Weights of a small mixture-of-experts language model, trained from scratch on English Wikipedia: width 384, 1661M tokens.
Below are experts of layer 7 (counted from 0) of a mixture-of-experts language model. Rows are named router (the router's row for the expert), up (a neuron's input weights, with its number), down (a neuron's output weights, with its number) and show model dimensions 192-239. Each number is 128 + 24 x the weight over its row's rms, rounded and kept within 0 to 255. Numbers have three digits each.
After each expert's rows: a language model's description of what the expert responds to. This comes from a sample of Wikipedia text that the model never trained on.

# expert 53
router:145127151102108159121126145144122176060074124049112136124142122139152143136102122132144144076150106182123083107153105110136141130112124137117142
up0:187118126120131165123092129129153117139132113147146125099137136131121133138136120133139133166106098139154118157182109138112151119096142143162124
down0:112101155139097156113117099155128124117089099130157128153094097125152125105193104131116148168139115128141120150117110149118154162110128141127113
up1:148141143129140120171144133100125156128097129145138075099135124117167125119151128120134165125128105144136121138155126085090134175183125132117102
down1:087113135095150143153144174123104102138132113100097109150144176107123152107132092083074162118111133109141070112156124094158128138142107099079105
up2:142144141120133153116135134136101097145138119123156115114124125109142141121116130134145110101133100129092123106147112133135125073137128132147178
down2:111101137155109153131115129115156126147130157142167137102129125129136120141142085107083167123148104116128084122114178110127117117090110128102138
up3:143080166105108124131089145099112164135150102168138138144152160152118158202109094154135146110104124123141164093125127129109137109118155104142135
down3:188099182132111153149151148098148139125143085117155146124133121149139165131167117169099138099120165146120128140153139129154158159127151109102168
up4:125132153108099130150098158126151136127104117122114131156103117117110146137156106117130128119124137152137143130126167168158143101094133096111136
down4:094142131118082153084099135135110104124124122131101096142114142125122121145124092115140100146152117134094138148101156144162135106140126128142085
up5:139127113163115111062162143161090145131115129119105184108086130100127151107112093114149111124094163126117152154146127107142127135140113105158135
down5:143156124169072123091142155112111117103120125138089164093131082141111145099107137131125085115103136121121128145139182149101090128124168107172117
up6:191147093143166158168153129125114125097140107072158126096137133109124103111140147080150133116153144123128155134124087114111075159134138130092144
down6:156139110150154146130157108123119104138099114120154091141102108174110131138093136151127173139116166106067142156085139150160126151165140104113146
up7:166114103137109093099155120142112108103111141128106163117136140160075131153113139124131142139113108155128141118123132146103123098120115142083120
down7:133188098152143131142136150109117125082169137116114118187125129133168164136121119129109124122077121128117116118135149116128145089130142125148062
up8:118142141126102136127117122166113155093108105151146114136142104170122112132138134115133122130112132162155120151126115145147096093139135164115127
down8:122134140154125130074130125136143179116118124158204090139088117098115138106102172114104170121136129076180130124134110111131121134108132110104163
up9:113163141102133164120118128106122166094073100105107166181104107066156156116106148139126117129131133147133118132138163105153106123103152114101142
down9:106135142143117121136149135090143102110111188099123152121154138143140124162124152089142125160138173131092094112092143149142109079084101120149113
Description: Nouns after the. Common nouns or adjectives directly after the, such as city, town, area, age, early, site, often followed by of.

# expert 60
router:146130098100112121124088146144133137083102126084113133135136146131147141174136159144180101083153120142124107106129101132124095155102132149133151
up0:123094168166144136105107114097112137108102130146150154144113153090084081142169110134145129089130102114136081126155143151109140128100109117102183
down0:117151183119125172153108071141152147144146167095140107121131115084114140085119109105100128145137107160156105127143185171159096109140112097143138
up1:179123117121111109120109159107159123148156133137128144159134124118135123143130110114138119133146159101133166111138113142129154086103147135079133
down1:135148091142087111114101118082137130137158156154135130119132096110117115095123101112170130103102097113101106130127131120140123117120100150085125
up2:147160122154131118121146112118145153137091123136104120123133126122178138103130172102143162175107180148144131115131137145123151121127115142124110
down2:141127114105101102109111095127144124127130110148127130152101151117103115124082126143136146114116135192107144113123138131090109099126143099060123
up3:144134184070115132100193143111159148126090116092182199151146120083150101133114115106172116099166108169106130144096116134095141162126154118115159
down3:125125167103121147113133133196163097137153125149151120129138147109133103150131095174122085120149102135160152118101125143084105133135123192124107
up4:114125128129099094145091140136105131144140111148099079156131143116122138151156182111122152119125135124097096112185143130101132153118146103090112
down4:070156131141145111114092164115160149166144154094125096112089160087117136111151079118139147130090146141134129133099103129159120139120138123100116
up5:168103160092135144168086163139103141114140132150135147142093133145081124105138159103131153134058122151139088087131132146110123115101087143111144
down5:095082147113143142137122149151093147106140173144160107153157169106125109124127146180112099142144106111163108115133158105153105125152129090115110
up6:123121101134153131115133147146148098068103138080082113117131118099079112108162175136142128147126097152150114109135133127162126107141120163140127
down6:086090084093096116156155119125143110111151175135102137102118161132160094125146135125176088091150077108128156085139146142172126101168143150113129
up7:140169133118140118142112093182104119090117126123145151159172088134113170119114093072146140109070142138111131171156143161153155141117092153172116
down7:119098137142179128122125078145109108109143153093142152145101085115111115134152127124085128131130124121127166154115106156116126130164138168112131
up8:119119124110133130121134131109125138104100114093105137139114135160110127144100140123152123112091166133135162138132112119146122079116118101136143
down8:131124126124160146093108123161100083158165122160152115113124099161123135103157081148080134144140164117165140156127123155177111127146167137108108
up9:111109138110118112082134123126157158139139127123140142109126116141097162183118141120142170140135126159128136095165106169150147139138131102111147
down9:114138154105147117138146122118141122117145135151161144110143118133095130165136136106119151091155069163151163185139128111138118131153119085101117
Description: Single digits in measurements. Single digits and small numbers starting a figure in specifications, scores and lists, such as (1,920 mm), 0–0, 955 m, plus the piece ri.

# expert 7
router:120130151124131194083125186153145137105104065083138120133139121114144126140140125153185164090107088127111102158166149094162138144153123101158130
up0:162146141122138148101163121126144129141116107140092139156131054170119108115166137166139123123162131147126140129191116116117102112152142138102095
down0:134154155146118142152144124113166149154126137105091148126148110159140112117118089149130113131121167131129112137171110120113135129146114141113141
up1:122128146121124137101136168136142149119122110084149142139117103130171152134126123134157177133122110145119122145141097177156119114109124114121117
down1:114109121086114161116081144108133186142092140126122116172152106124116186104124111139163175111172151078126093165136138092117095138071141137121135
up2:142139101068128117136118157124106109127139108146105120149111156120143140169116197159136139177131118117127124129158107120138134135107126153142072
down2:109165136122127108150129069136134095106084077157150124118161126163138134162078123132117153167111118118111100131115135132145119106129149143108110
up3:120115142120124133098150082176120136130127091113155157128137168119149141103131128131148153138152129125110140143148138135148156156146085140127118
down3:141128141092128130148148106154155117102121110100141136150194132139119118130156136114086181127184112095203105121143123136104100103131138079163166
up4:121143121119126155120130150125144154143148135107122123120067163136110139151130109120161148115137170096119183118111114131116129113132167111115143
down4:123161155138068104172130123125143167137142151102186143145152164125128124151145154082122122107136113134087183145059120128137092115117141129152137
up5:098084099120122143143119097144142129118127087102120125128164156116124118131102151142100134131153112128118136122117131160117139129140113117127116
down5:088122109133104092123168129143143131105097108124158129122101138092116103174091113131150088134139181140140133141122143124090133107117128104109125
up6:183151113136092112085121123102184165125087133141089118116145097153100111106130097149109120090117143101103183126139135113158133137098103149145132
down6:120165113151148093124154139156115074122099115144147098127112148092126134107118130178146107128142099109125143129139171095178124143166151122093098
up7:159118150101100155160139113133137125116112106114126139111135106136154143166123129112155128102121108161124172123149128154130113119169167086135150
down7:120135107160170126124116126156122128143134132084125094158108112110118149117138092124108131138151121158174118131160144128118137145116164125167119
up8:158106116101126122118110130188129138110114144126117131145130107122138125101149127094130141116138118163145107113148126118138079138118091162128121
down8:122152099162135155092107097110134079138156153142136110127135111160151136125139150125144120149125154123164107110080134171144114114140123137149149
up9:109112095100130109103111134125111143137109137117093123162122142148152154143139135154166168112146091118133141146118121124123126108115099108112120
down9:103142151134105149160077125099151141135111147095147137146119134147141114161111103125158101165150102141090129160143125182124125133147109103130136
Description: Foreign name pieces. Capital initials and middle pieces of foreign personal names in tables and lists, especially K, Kh, St, Sh (Domonkos, Mokhnatkina), plus asteroid designation digits.

# expert 20
router:146152140079130155110115111167130171089126114085130122141131101134127151132152168142171168111099149142072100094138125113149124140107120162125117
up0:101121142105115137147107148178138106115119113169155108090130101098107117138132123127149119092087138147145117147074133125100095124083171107091147
down0:133167141108152103148122101110125146096108187149124120124119098169111120097121159109145117085110127126179168141120129079137117075112165108150112
up1:138173167124121126157127126113136167120124114125107151118129148129130148120155125125124160138153130142141144143140096163102134122115077135093128
down1:116149129114133098134132137154115140124134089112127122126139106151097131138104150098097149099075084145082111171109132152112125165127123088154134
up2:147133150111136128135090130076138155144107119163132186130119166131152109137120146139137103122120153127148153119151099121115149089123072113121063
down2:165103122139104119114134187072111127131188131132100165102141129171134107166096097136142129131149139131166125094142128127119188132062088105157149
up3:132174124092145140140089109107102151132130084141068127152171101140119149143136164128157115123092115120114129118117128124154125139125101151150140
down3:145127108094125118115084118108132139134097140122127105092184108141111104091113089162128150098116110133087175120115112169098102119103121135126136
up4:083101118110115153134141135140164167124136131116145134165145152087114136118126151161119100153097100184109149160142128123125098141081107131110155
down4:142079095145145175131121119130145155150134163165141105131118123100185106117122175125115131137101134097117152113136140112165129138122132127093147
up5:112086137119098129094163155120129119146092129155096163156133121144189151123165129139131167125105097145121135186131114157134073117109108124090134
down5:129147096117142118155132103093160182151119145135137158153144128145126134137116110149120094140137102116124111113096134114155106102147147071122119
up6:134074114140111162147127124128109146125111128128134118138111119083147121138164107137130149110100160141131101109095087155097146110103132151119109
down6:138092129110143112116156129110139139121130150154110120157098162122124144127158170130119155072107130141100126077124142144137116095135135114134132
up7:156083128140144117133112210120175137110132119135117115080118129116145134111128148157152108111109131143113120111108109183150106121103090129135135
down7:129121150061105080096111096132141142126106072135125145084144138094148086129151088096158124146127152132135104054130138113108147136147130133130121
up8:170182148115127129136098143124113142093071105112096118126153100103151159131086103116150105145138161143121142136092126101160134150118099131106136
down8:107134136137105136133150137108135149134140057135118087125118098127141145118085100102157154155107135174110125122122127092159112128155128124134105
up9:152139152104175110135132139170160128115097091102103115091120113168129132116115095137141166124142114157145074117132086153151163111169170139120134
down9:133104096100116080110142114107142164110100152108121095124143146107144160130141119138121140137111106107135102157094104140122085107090120126135127
Description: Place name starts. First word or piece of place names after in, of, or table bars, such as New, North, San, Los, Mount.

# expert 31
router:175128129094120163156112159144129146091086117099124153142134113112124165202101145140173143115150102121089146154150125096114116129134154146142094
up0:140063092138123106127133139175097111102106135140132114145137134146176096157144112124124141132153113163130121126147128129095115085145148125155097
down0:163165120109098126121169142129115102168123129132122111114095094107140106166141099132101120173144135173093103121105138071177108113112075158128107
up1:147167112130122160129116134128148113092065117118138155127186143110063133153175136140135134075155125109146197142141101143116091137121106129101136
down1:120148122108146142142113138141116142104137117118124129128094142141169066108086094171143145088175143120144126145128136171123114117131114138134156
up2:144098132134125129125126137160165192085116145090112176136140163127128140175103167127102148154116144121125121144134119139133149150139096135155114
down2:161108120126114146169147177141079120120141201139155120114130163139128119200161121126131124131113161177150071211127156104117148137098138157138120
up3:095101131142074172131153160145094165130109128127119086098117099161136113169108125093125170135108143152173132147142069140133144164127165128126177
down3:118133161097180114115081131110101095125118076162148122155119105126141128129082155168127158121128080129140107118172106122140152137127120187103149
up4:147131167054090138196123164135114127121090140132069141122111154131111109129101128130148162163133119123114114181087103103168106143143136130116141
down4:114138143150063097130141127121088113118087174125133165098104142153113167152124073076147117109134108162133163104108126173144161131166110122161147
up5:109102107126110108164133115172135127134091127127116078156117129101134098169167146151129145156102141111132135140108052138126160107125129154138114
down5:171091134139104145149137144130144156111134073122121141094100107078111140126140155140134123102121132055126138150142115129133124138168094111126188
up6:134161091153135116127094154163160163127094107095126134159108162176127093165112111122102135128126129126154174138100119125135133116138129138118155
down6:112129110165121099096115102120176098119133111115114137166087128157100115130133072124151126111124104135142126149105116138149149154119157152062129
up7:107152136160128114157149141101094072128125144126137115150135137144138157139115132120133111142100106123112112175177124101130155082137172105151175
down7:096093156128153128165081156127147128122156120159143118117086142128118161087115143111166151105120094159128131123112134119150183093137131146120086
up8:085135130080114128095113149151127130114106135125119148169165141107090141163135156122156121106129123131133171118118136140148127129183117111145122
down8:108174121154137143097136130132104106081135099136117118138168165110111155140109134131109075112135138164125130096147134151120139139150126115134186
up9:143128085142136089082099143130117117144115109102143106123141166115136119133130162088137138146109137114141136093134111166131125144110126164133130
down9:125115138154129116156156133124152137154114148155072127116097131165125130154172157153120139115119100124105148093117164116119148133146118136111128
Description: First-name onsets. Opening pieces of given names at list items or after pipes and by, such as Jo, Jean, Isab, Sil, É, And.

# expert 32
router:124125118102157135170111127138130174110119096103098156182150158126140099134081115123174181116100145146152094129148105113122137107106137172117133
up0:112125137112118139141154123117135162117083142113116110141103114124123128161141120132148116127141091149131138120126132137108170117131127095140092
down0:127123103107114137118153076104120113118177144133136142124106133124163113183125117136132127109146112144121134142136107128100150160138110132094151
up1:151128172154120171133179120169086117141114134111159154118128135109130169145141130140123111124118144148132142125118147099134108084142125122140117
down1:113118147163155152134099123171149080101150120137110160149139083111137093108165144143084069144124092147116095093139132134108152115122110098108145
up2:121165113138135143115128126142097206090139118149095124119154125119113102099124109155151140107100164161141166140077146097129142093109140134106113
down2:110155107183133101147135133149164120143167149171118132105151117122137139109135071098155118149147157124143121105168131124067106110151098082121088
up3:159132163120102131118150120065133112136115148134074183098114136174140094181146159116119154182134123119157167097145073150120109168171153113106120
down3:091093148103120130132155105139154078120161182135107146153107148207134114160124136111110082117152114128133142114124115134166112150125129097133096
up4:153135128093153135108137135150126176117117106132074147105147101124091132106117131087125150087154091162146148147120114105178110099089141139159070
down4:138119110114128112124133114123120177094128082121125113095140104136084137123107140103134148147128154128197119098131128138096129190148157124163116
up5:141100155090156106154099165133177115110142084142114113157135109125098173122144141093160117145097119187135109113119112130123112137140125140095117
down5:090171188143162109144127127098141086153135109153130163158122111107106105123163130129133153085108109112102078148137125131105073097121130131132115
up6:160118133130129108106098123159124198118119080076107107144088151107124133118101122109101105129151124156080125143106085114162130150153137063130083
down6:107121147110118094097140148150115111155124111167123135135123046114064102097099129137158139134141126112099115173169115116151127119155101084101140
up7:134149114123125125118133114121120093109121121122100148161142161092146132149127120133160133128106108160126119146115140152146136108152125127119116
down7:164159100160157107121120112093104109147139115088142105155144155085140105122154103147174126119143101129132122126136143180133133113134063129113090
up8:140135086114086141160140121122119148163139135150135140101128078096074106144118154112138142123099110158139122097176122140153167119078139096134137
down8:076112121087129132135128146170099092117115141126123114088125093176119094120147159135126118129132121096109152100146154139118116142130148142147084
up9:133145131153103138163166113129100108140126123130102132090158177096127093133137112125123171124108132131125123136108090151148159127164121078132148
down9:122153147136147091125110125057137162163146144108111171102146139150137139129109127111136166110121137159131089184167135147117088126115116122157115
Description: Vowel-ending name pieces. Word pieces ending in vowels inside foreign names and words, such as Uyba, Hapoel, Yavapai, janggi, plus endings like a, o, ina.

# expert 9
router:146104152123120135144114142113145132092122086091125158119125112110099151125101142117165173108088086186119124093120070106122108102126125120176115
up0:110150159113115145070140139131125137133089133117128116118114120145148102139135121109131098123122130145127150109131139069187155164110126131111127
down0:177114095164170133122167116162129140110142090099096145134091116178148111107122098124172165141132127158140148133129086066149143108100111119127134
up1:195112121132090130096128122132132137125132125111145094139161102140087140117100140141153122085130130091100133144104110108165116096103142121137139
down1:128105133161108156163166167100150117167083114130095122160178114145150087137143115101135107134154146176155133108099146088138134142113125164129153
up2:130123119109082115129074109119097108104142122137088127121116119101119139149108158125144165112137133111128108112111070104142148082162115110133121
down2:125110165175128174104143090091126194109137158121144100103115157109092086110178114109100149102125086141154111115093144117122153130142124128105135
up3:116118153090121133145127123108131103112140096124135121172126132133120131121093189130174142146077127090138129130099169087110084168103078141095097
down3:163109124103148172126114105153158101173151128126096120108158159166151059141147068144169170113133096098130121095130131114127099125087131156091130
up4:142104136137112104141097120115121100106145088066118118108147127177103142134173152128141139093165123113093156111098125177151110103104169099127121
down4:142141137122156149132146145123118162110141083113143139121148108114160129131108123145091105113118130152085172145131116105125123114119161139182167
up5:096111108108138137082126117145114107138111074129142090108136108156119141103124119094162164126140143148142128117128087159133128135146117075133129
down5:107144152090138146123087097135086130155137124118140144135109136164122119135152148131160118108134080142109145168148116063082144114152123122118122
up6:109138122119097137177137142096120141116124114155136131100146101112150159131142104111136142087124118143116118073137088140141115110119162133134130
down6:113119105145127153158129118097174149136135112153118119125153099115128128147079109133112168134127160137138120120094123162103143116132173148100088
up7:139141082102078110161074090156134120139122119104111099142139111123091152155155195089174155122096156119174140114142139086118139100116115123135193
down7:116074121179109136125083120160134169144141097130124109131121135154118136120137135115163119113131140091153133059144142136113171109115139156131136
up8:125089114118121123107147108113145109103072143139082110147149148105161115185117180137162118147096141102139173138116130120107104101141146136086101
down8:101113149160091088165160075126121131149116143141088129137117132077152145152130133164142118151144127105134168113156161112124129162134126116135133
up9:146101119129135148189133176137137136085133108117117165118128130156152145138090162117134114155118133093144140108142118098100169150122099147139075
down9:136124116165154141152104128125164119125111100100112135147161162147117142106088100169096101155143129118096177117161120115140128093103114106169099
Description: Given names, ordinals. First names in sports and cast lists, like Robert, John, Michael, plus ordinal suffixes th, st, nd after digits.

# expert 19
router:134155137107126137111111137140148145102107110097131117152128130102120118165130158143178123144120101145128135131140116135148115146141128074124140
up0:101134106132156152118113133106164133100113136146098116109186080117108110162111124135142099126110171130061137118142138128114084150108165130149149
down0:117127106110116155155087185105102201146135205114111114190151138120058149075156117088080118129095132102137119129116096155107122136126166140179116
up1:132136132108113109141119089114167163141128147115143141083140126138095111108167129122118139113118123172115118099158103176142131130108101167121110
down1:110122143121126103134104149161099124111148142104086135156123131126143138099132122142121128119174147143152174069137147116137171149114117137136072
up2:133087079152105139129107128097116166111128111094156173177119160098128156156099100111157124142145125137146115147168117116101139113115106126125188
down2:114180134142105124137097152156124099160115108107154150130152115116142163116119133120076094102142123149167103106111109128119121153107105176111107
up3:171115147120126059144126081076111125141136120136106118124123161174133109146159136157166143132123138113129178127122143101138161114122106130125091
down3:105133147154133132167081081166150140152182113117104118101127096154121094086136144135116135134109100131103162128138137099147149090094150146134149
up4:121091098124160164170071097116123110114155139126119145128074129152113139135140092127155154146103145103143119157091146139146115123123148146152109
down4:134093089113111101107104149106156165131087137129138161105113139133155130150084104145128112123148102126158132166127099148140129106115143121094127
up5:143117141141166138145144165152141157069145119119113184125190123108105162152165147113160166157123140130084140146117171096132115155090090115101109
down5:159110091120137106087124121117149127083157125122102131123132123123105106189123117139164123108089128132114120094134123135173104133125159116106191
up6:141102166119139126155121144149156152122092097079115140111118098085113133121074106130170127122147164107120140102149116110186131129094105104089166
down6:132154148108133120117140097125091125079160117099141143163131109118106112145112139152156187129129133109112129096135158100146108139083125096124113
up7:136117123128104106152118163177146132087127076119142109102143117139118134177133158134140136137131099110138111146160155119107165111144103127167164
down7:143122110123147124119147158167089138119108110119126120137143088102144086145068144154175101129131099113128119129133123141163097127142161101123127
up8:145150094147156102115142136122109103096142122090163159168130112139134133117085136100137126133118115110142161118130123135145122105109104100149156
down8:147124134130137130160126128145120148149085139107148118137134130145129130101087136124131172148141166119136131081092154162121125167119112139074144
up9:127095128147144150110119089086094107142131138163141193138132126126153133141123138120133103130140165147105187115130150108156108150122099116124182
down9:110125101122114062087130104119110097086143121132160157110157126131110096132114124133118136123189084100130125105146121136144107132107138108108119
Description: Digits and unit tails. Final digits of years and numbers in infoboxes, and unit tokens after them such as in, lb, mi, UTC, °E, and coordinate markers.

# expert 56
router:137138137106117133137110150148147179056119090104123122143145140137124101120138142123179120114146123133108156126122080136094163124111139085123140
up0:144123183077138127105135109184118130123138113110094134157124136103182105158130139178135121139133103112126114130116140118110158150134147143117134
down0:111110108137137111125151149104117126151146102109141124145124136111122109182111114127129093147126099097123070101142137185088100125158156093123112
up1:120157094130105122096070118091132128134118133081118145168075138113122118137123103130140130162138146142156154120126099092120144127087124117108132
down1:104125104144141090074112120115142169154137155112154107159137103176147155144079080160121117141111130133155150169132116139125106097139134137098144
up2:176128132108188108124122146152099115137104122094147094122154115112131148137135078141160132090087114132103162124141145142107117136102160086156169
down2:134153126145104113131170107142154109157125115153126137144125132141083113152093143165093145117101112115132122125135127114117149120119165150145133
up3:124123174083169136160160143115146109129171101115150150115111136128135091149148085141120151095162117121126153104146076134137126149143121181150112
down3:138132128119185096095158068110155128111145135177101115148099151108150096097085169086080142126140109122106153143124148106139168134142132151105102
up4:137143135124105142135148111113101079107130140089145114149117110086104107157159163112123172139137162118108150124123078149165110105104166136094172
down4:128109125155169137126165114146097121099182156132117101185131119148071130117110142117110087135131110128138126148168103097125139138119167147085141
up5:113124135130133118130135100139159122130066073113106163132125144096101117131163126136134139123143124172152178155176139096144194160094120108132142
down5:112147126124133114132140085135148140132111110123133105108109154115171130123136131105153162142170117132125123143103107090156135150123108141142140
up6:126113099118134167111127104107192144089084131123172136128089130148110148141141114207138155142159159168103149127135085101104104149128135145105133
down6:129143132106132102129159117114129128158142125140168119132118127145139129145128085131085108197184186142118170143120157118159123111154158134118134
up7:139104131147128117213112123169178117123136088110117111131105138124126145146185109115210158120109121144069130130143143172114128119113124182140120
down7:116096157159178141150143134141163123159112128116113126119167140120162128147130104149179123114147158124112118142116147158095111080127121133103127
up8:196131148080109121134140104150122122120128119116118154120118144106126140121148144122116113091100121143125112120143108136144126139158137138122105
down8:167117109132127147145140132149117093117127136134172135126141127129205113127120095102137104131115101112109110125162145136086140107104123104127115
up9:125084174113146126091112117144139087087127142100143147096146126064150164115138106164138122088079141167126126122133103141139132132130124133078119
down9:171118111098138104127124126128132132137158116171140166101127131102090118093097146110114118145089132149098100138108118142096124120132115135081142
Description: Plural and name endings. Word-final pieces, especially plurals, and team or company names like Lions, Rovers, Productions, often German words like deutschen, Flötenschule.

# expert 6
router:174136133096154171158111154142116179092107099089103157114151155127131141120141149111162116117110130160114119107154133137150155114140112126120111
up0:123095122140126145156127178164094119120141121115091144107123134159118143117125153117130157158156116145158113142147133143157143093151148150158134
down0:117110141126126119123182131140147099148125131126119134149133146115095112160126152141141129144149142128112133160072180175125132104084154117159157
up1:116119103101126095162120148129112116131102123133168094115125126146138136156133144083109123154114142114132118092168118092099148135151104111081131
down1:164112129071123092151079176120125134121129135135142134135137127122161108165143112084132130125117142107091153099115098119141159117118119123124158
up2:131171145163121158143131090150132135104135113122112128129119154178105165160118166120110140097119112125119097118113096134140136127104077168147145
down2:124072159164125138129107120120160125110109138146134115131103075114128102130150168124127164140124135090104112129108099133138110111140167111142100
up3:083125106129121131147148139103150140117143127116088152133094142106162120135138112109140122145084099110108120138133137126142145144129119087140126
down3:105076099117136117116095121125148122115115093155135107112103101125088123122071083081111139119105109099139105134115119126127118129151121142138130
up4:153106109132154149084120142151127147102084130138097157119130138160086163099109159125127138144112149142153154130101144135134093101146112133155153
down4:126163097145124083131173167107132110138097169143099115135185125137081141091156157161154106125122157112121114082144147146088153131101112104158140
up5:173116130109067107085098122151108146104114098106128112127107126136106111119178164136137134101083131138137095092121138151136131156089147098170126
down5:139169124148119098136129142114130139107076140161131088106075150115112140113123155122133071139142099116104151084136152133145123149117137130106145
up6:129150136161137103121130142162146151101115117065165125134142119158110169134165107141118142128097125144137099144114093172111147115124127088120151
down6:120161145166118127090142085131110156128118174148123102098118128183081160155155144136124150143137147143142143157159128142104161173090139092099070
up7:129094119097122135131127148097162144128122119117181114111123078117095128108140158103119081073137144188118085124135142116140137164125095125130146
down7:133090130171160111179161120120163138113136112130148162142125171163119118090120089153154109115141127153121128141133127156112099117110107131141110
up8:154160130148107098138111147081127155092118144109137167144156123092141141134122117124130130128102104118128126148150114121159111097175115104171146
down8:139121131115115136125134119139114150118074151119156114115167094138119097127173109080099132085151151115108108117134119161120138117071117156142077
up9:136137129115111171094118157150120154131099079086139148118113175137151129096105110094134093094120144159162144106102114086117158121076115112113099
down9:099105075177142075146156102170161100143137178129132144123144095095134160121147158129154123152121109120120094117118115146125129138088135113134125
Description: Sports team place names. City and team name pieces in sports rosters and career tables, such as York in New York, Toronto Raptors, Sheffield United.

# expert 38
router:148119152092103175116100103125133142096057080095131162134148131102092135131132147148181167079134122145133100087170114095151109128144154118113134
up0:107139132091105163110081166124130130125094163100096143169130097092149151134131110137138121126115137120132155091156109157157140113116131127099074
down0:097117160120138106145104085103131125098198136109146141123107127154151081165075132116166128118113098136129161153164097130129125132126103132165149
up1:135108163060116132144140099082098130124116128129120126112142110150126091149209166106164139154218124118158098142123145175143131142148145160143139
down1:099155155118152129099177141136136106136135141159120124108114122134119117107123098159186115133133177074122075147103133110128162121129105140098113
up2:117124122113117100088119115126140094105109126151093154125130116118109120129162143124128141134117103153079112102096145119100122120136096112106107
down2:077076089135128117159129105134109173119138122128103107080165136090120108135103159149091139119115141120143125149128146122128177108136127134133149
up3:115154121087146128108144114111166121099115156115104129126121167133110077124174182173119108156095142151114155120108189158156136128109117149111098
down3:136106113118118165136090135117137127146149115111116144142149132117146135081113100141147116144139135111119144121147106099153121126147117120129110
up4:112175136082140140167092166089087140104092084085117118126128147130095147153104189137135162097128138118129133127165144113138082098164091141143112
down4:160109126113151166125183141100098126149071147092105129099162156120151124099147088118121095112119118138132107163125169092136175112192122096079155
up5:152097097138133109136145142122154114125135094127127144144098108093115148161110135131157109135149108124113106124148140160146138118121142116154089
down5:131083134126135111159141158077146163114158099118111157143132104092106127149111098103132130132135072167130109125119117123108149160093138121109142
up6:122123101132112159158152143123132111114162091074123164163111098114147156159156189127137155125147109158153144118122098118133104121143137096132113
down6:146106135147113140127119104129111110125139146143115115138122131118124167098135129097161109108101142128136144098161133093162093097139134145159123
up7:124122139098136144106143130120088096118125114131145142100139125108126108130145174129154131125127125154147135134127138153110146113141129132140127
down7:127152093111132148145144124153145113133089110134105161145147124146121115072130142118118135141160171127124122137162141126122122174129098095131124
up8:107118157127118150152094110116154112151140104147118208111110167140115131141102128155144166138149152104131170158095129119085152149156125130115125
down8:105119130087107128080081122122164142106112075113120187135116170134135187079134102112142119088120102106130129077148128129133118129115167104078127
up9:150124127096150113122120130110127116104135098125119106118191088194091123118109180145155140136131096106128115117117157147138161151170134148106132
down9:131135072111139147112108109099119113102199117160121086142146122125111122156103124147179121150129118103108123132095145106102129172113115133111171
Description: Common nouns after determiners. Everyday nouns for groups, places and relatives after the, his or 's, such as band, company, brother, village.

# expert 43
router:147136101104144106137112111124117149049109102119132121151105139116111150126145137119175117092100107139121149124140093129120141137110125089148106
up0:110108152128113112111155141118112157139150124140112128140125112166127160121107119138133145143128158141114137151139119118125120123146105181154177
down0:169078110156120133122165112134192092115130123151130132096135135118126117100091117148141177122135117150084159107109155132150134107171154146129125
up1:134118140080072167100153138130116112073097115134115165137143145129118138164167168162137128092166123112142144135148103127100104150135121173127113
down1:168138124084146116152121142158129164115091112108086123119133105191108126148127166108101142101124111131129097118180131124117133127141126121101125
up2:121119102132122143113131108081127119100088097054147130153115097130108132147110129178128122149168155132124135115152126125129147127131152136168136
down2:139149097132129141120117107097136089110132182122098106122158153121177116152127132123168110096130128115149141099116124102097144119119125120115119
up3:128151100120138149122149148155159102075144084104128153170153147109126145129149156104134192178105111113157121092168110096170109150103112114130127
down3:091143164143165130145144112130159124098143115122141137084134099109122141128135149094142172139185090119166135122132114127120097162126097120133102
up4:163130115146103118130145122111119150138063129131135140112125121103125074123123108127154144156136099106109170163094182170129113151120142118153123
down4:121109136108115117131174111130090080119156128134107151126101137116148139139097114122156146130136108115108180124112111103151134123109098105165086
up5:125127137102101144109109135134151129109124094119120168162104136174105119157063131122113138123141128131137114123110099128124090131109110119110092
down5:111164121122119087177125104139132145152138139145143130202154172113155095161075091131154125143102132113109119133109097137156124131110129133117126
up6:113127182077136145085121145097112126148095136130115141173114127109153136117132109186188086100116138120165090135171116150072143159114115121136120
down6:131148131124116172103164091087135172168166164099122110144067144137130155138130105093123139106148107121135120100118179074140106128143090148121177
up7:139146129111128135083068120132108184124140116110107142133132111133128128129137130114144131105123117113121140126105106129184131099136134113127122
down7:100129142137138121111154133137140186160151126128127163114108193161137147075116120103101167124157105101139175149155147123151112130142120095123152
up8:113144101138121122146099143136128174098123111125122160167119104159101145143102107159146132133108181122171106133145079153139135140142138115125180
down8:126151130146103124115144123147131144126128136132125093151124111127102145150118179164098111181129186086109123148124089144146138125081126105166169
up9:134185122088137132115136127125131094163121118155172149154108099092109153156174122089120134086112055171122118137162114142145116135102096128143142
down9:120109148117135126140123095118093138138159099087134087160177100159121132136082112139131121107073134160126131140151124131091139113188132093154113
Description: Scores and rankings. Numbers in sports scores, records and chart positions (8–8, No. 4, number one), table cell values, and suffixes like -finals, .com, ensis.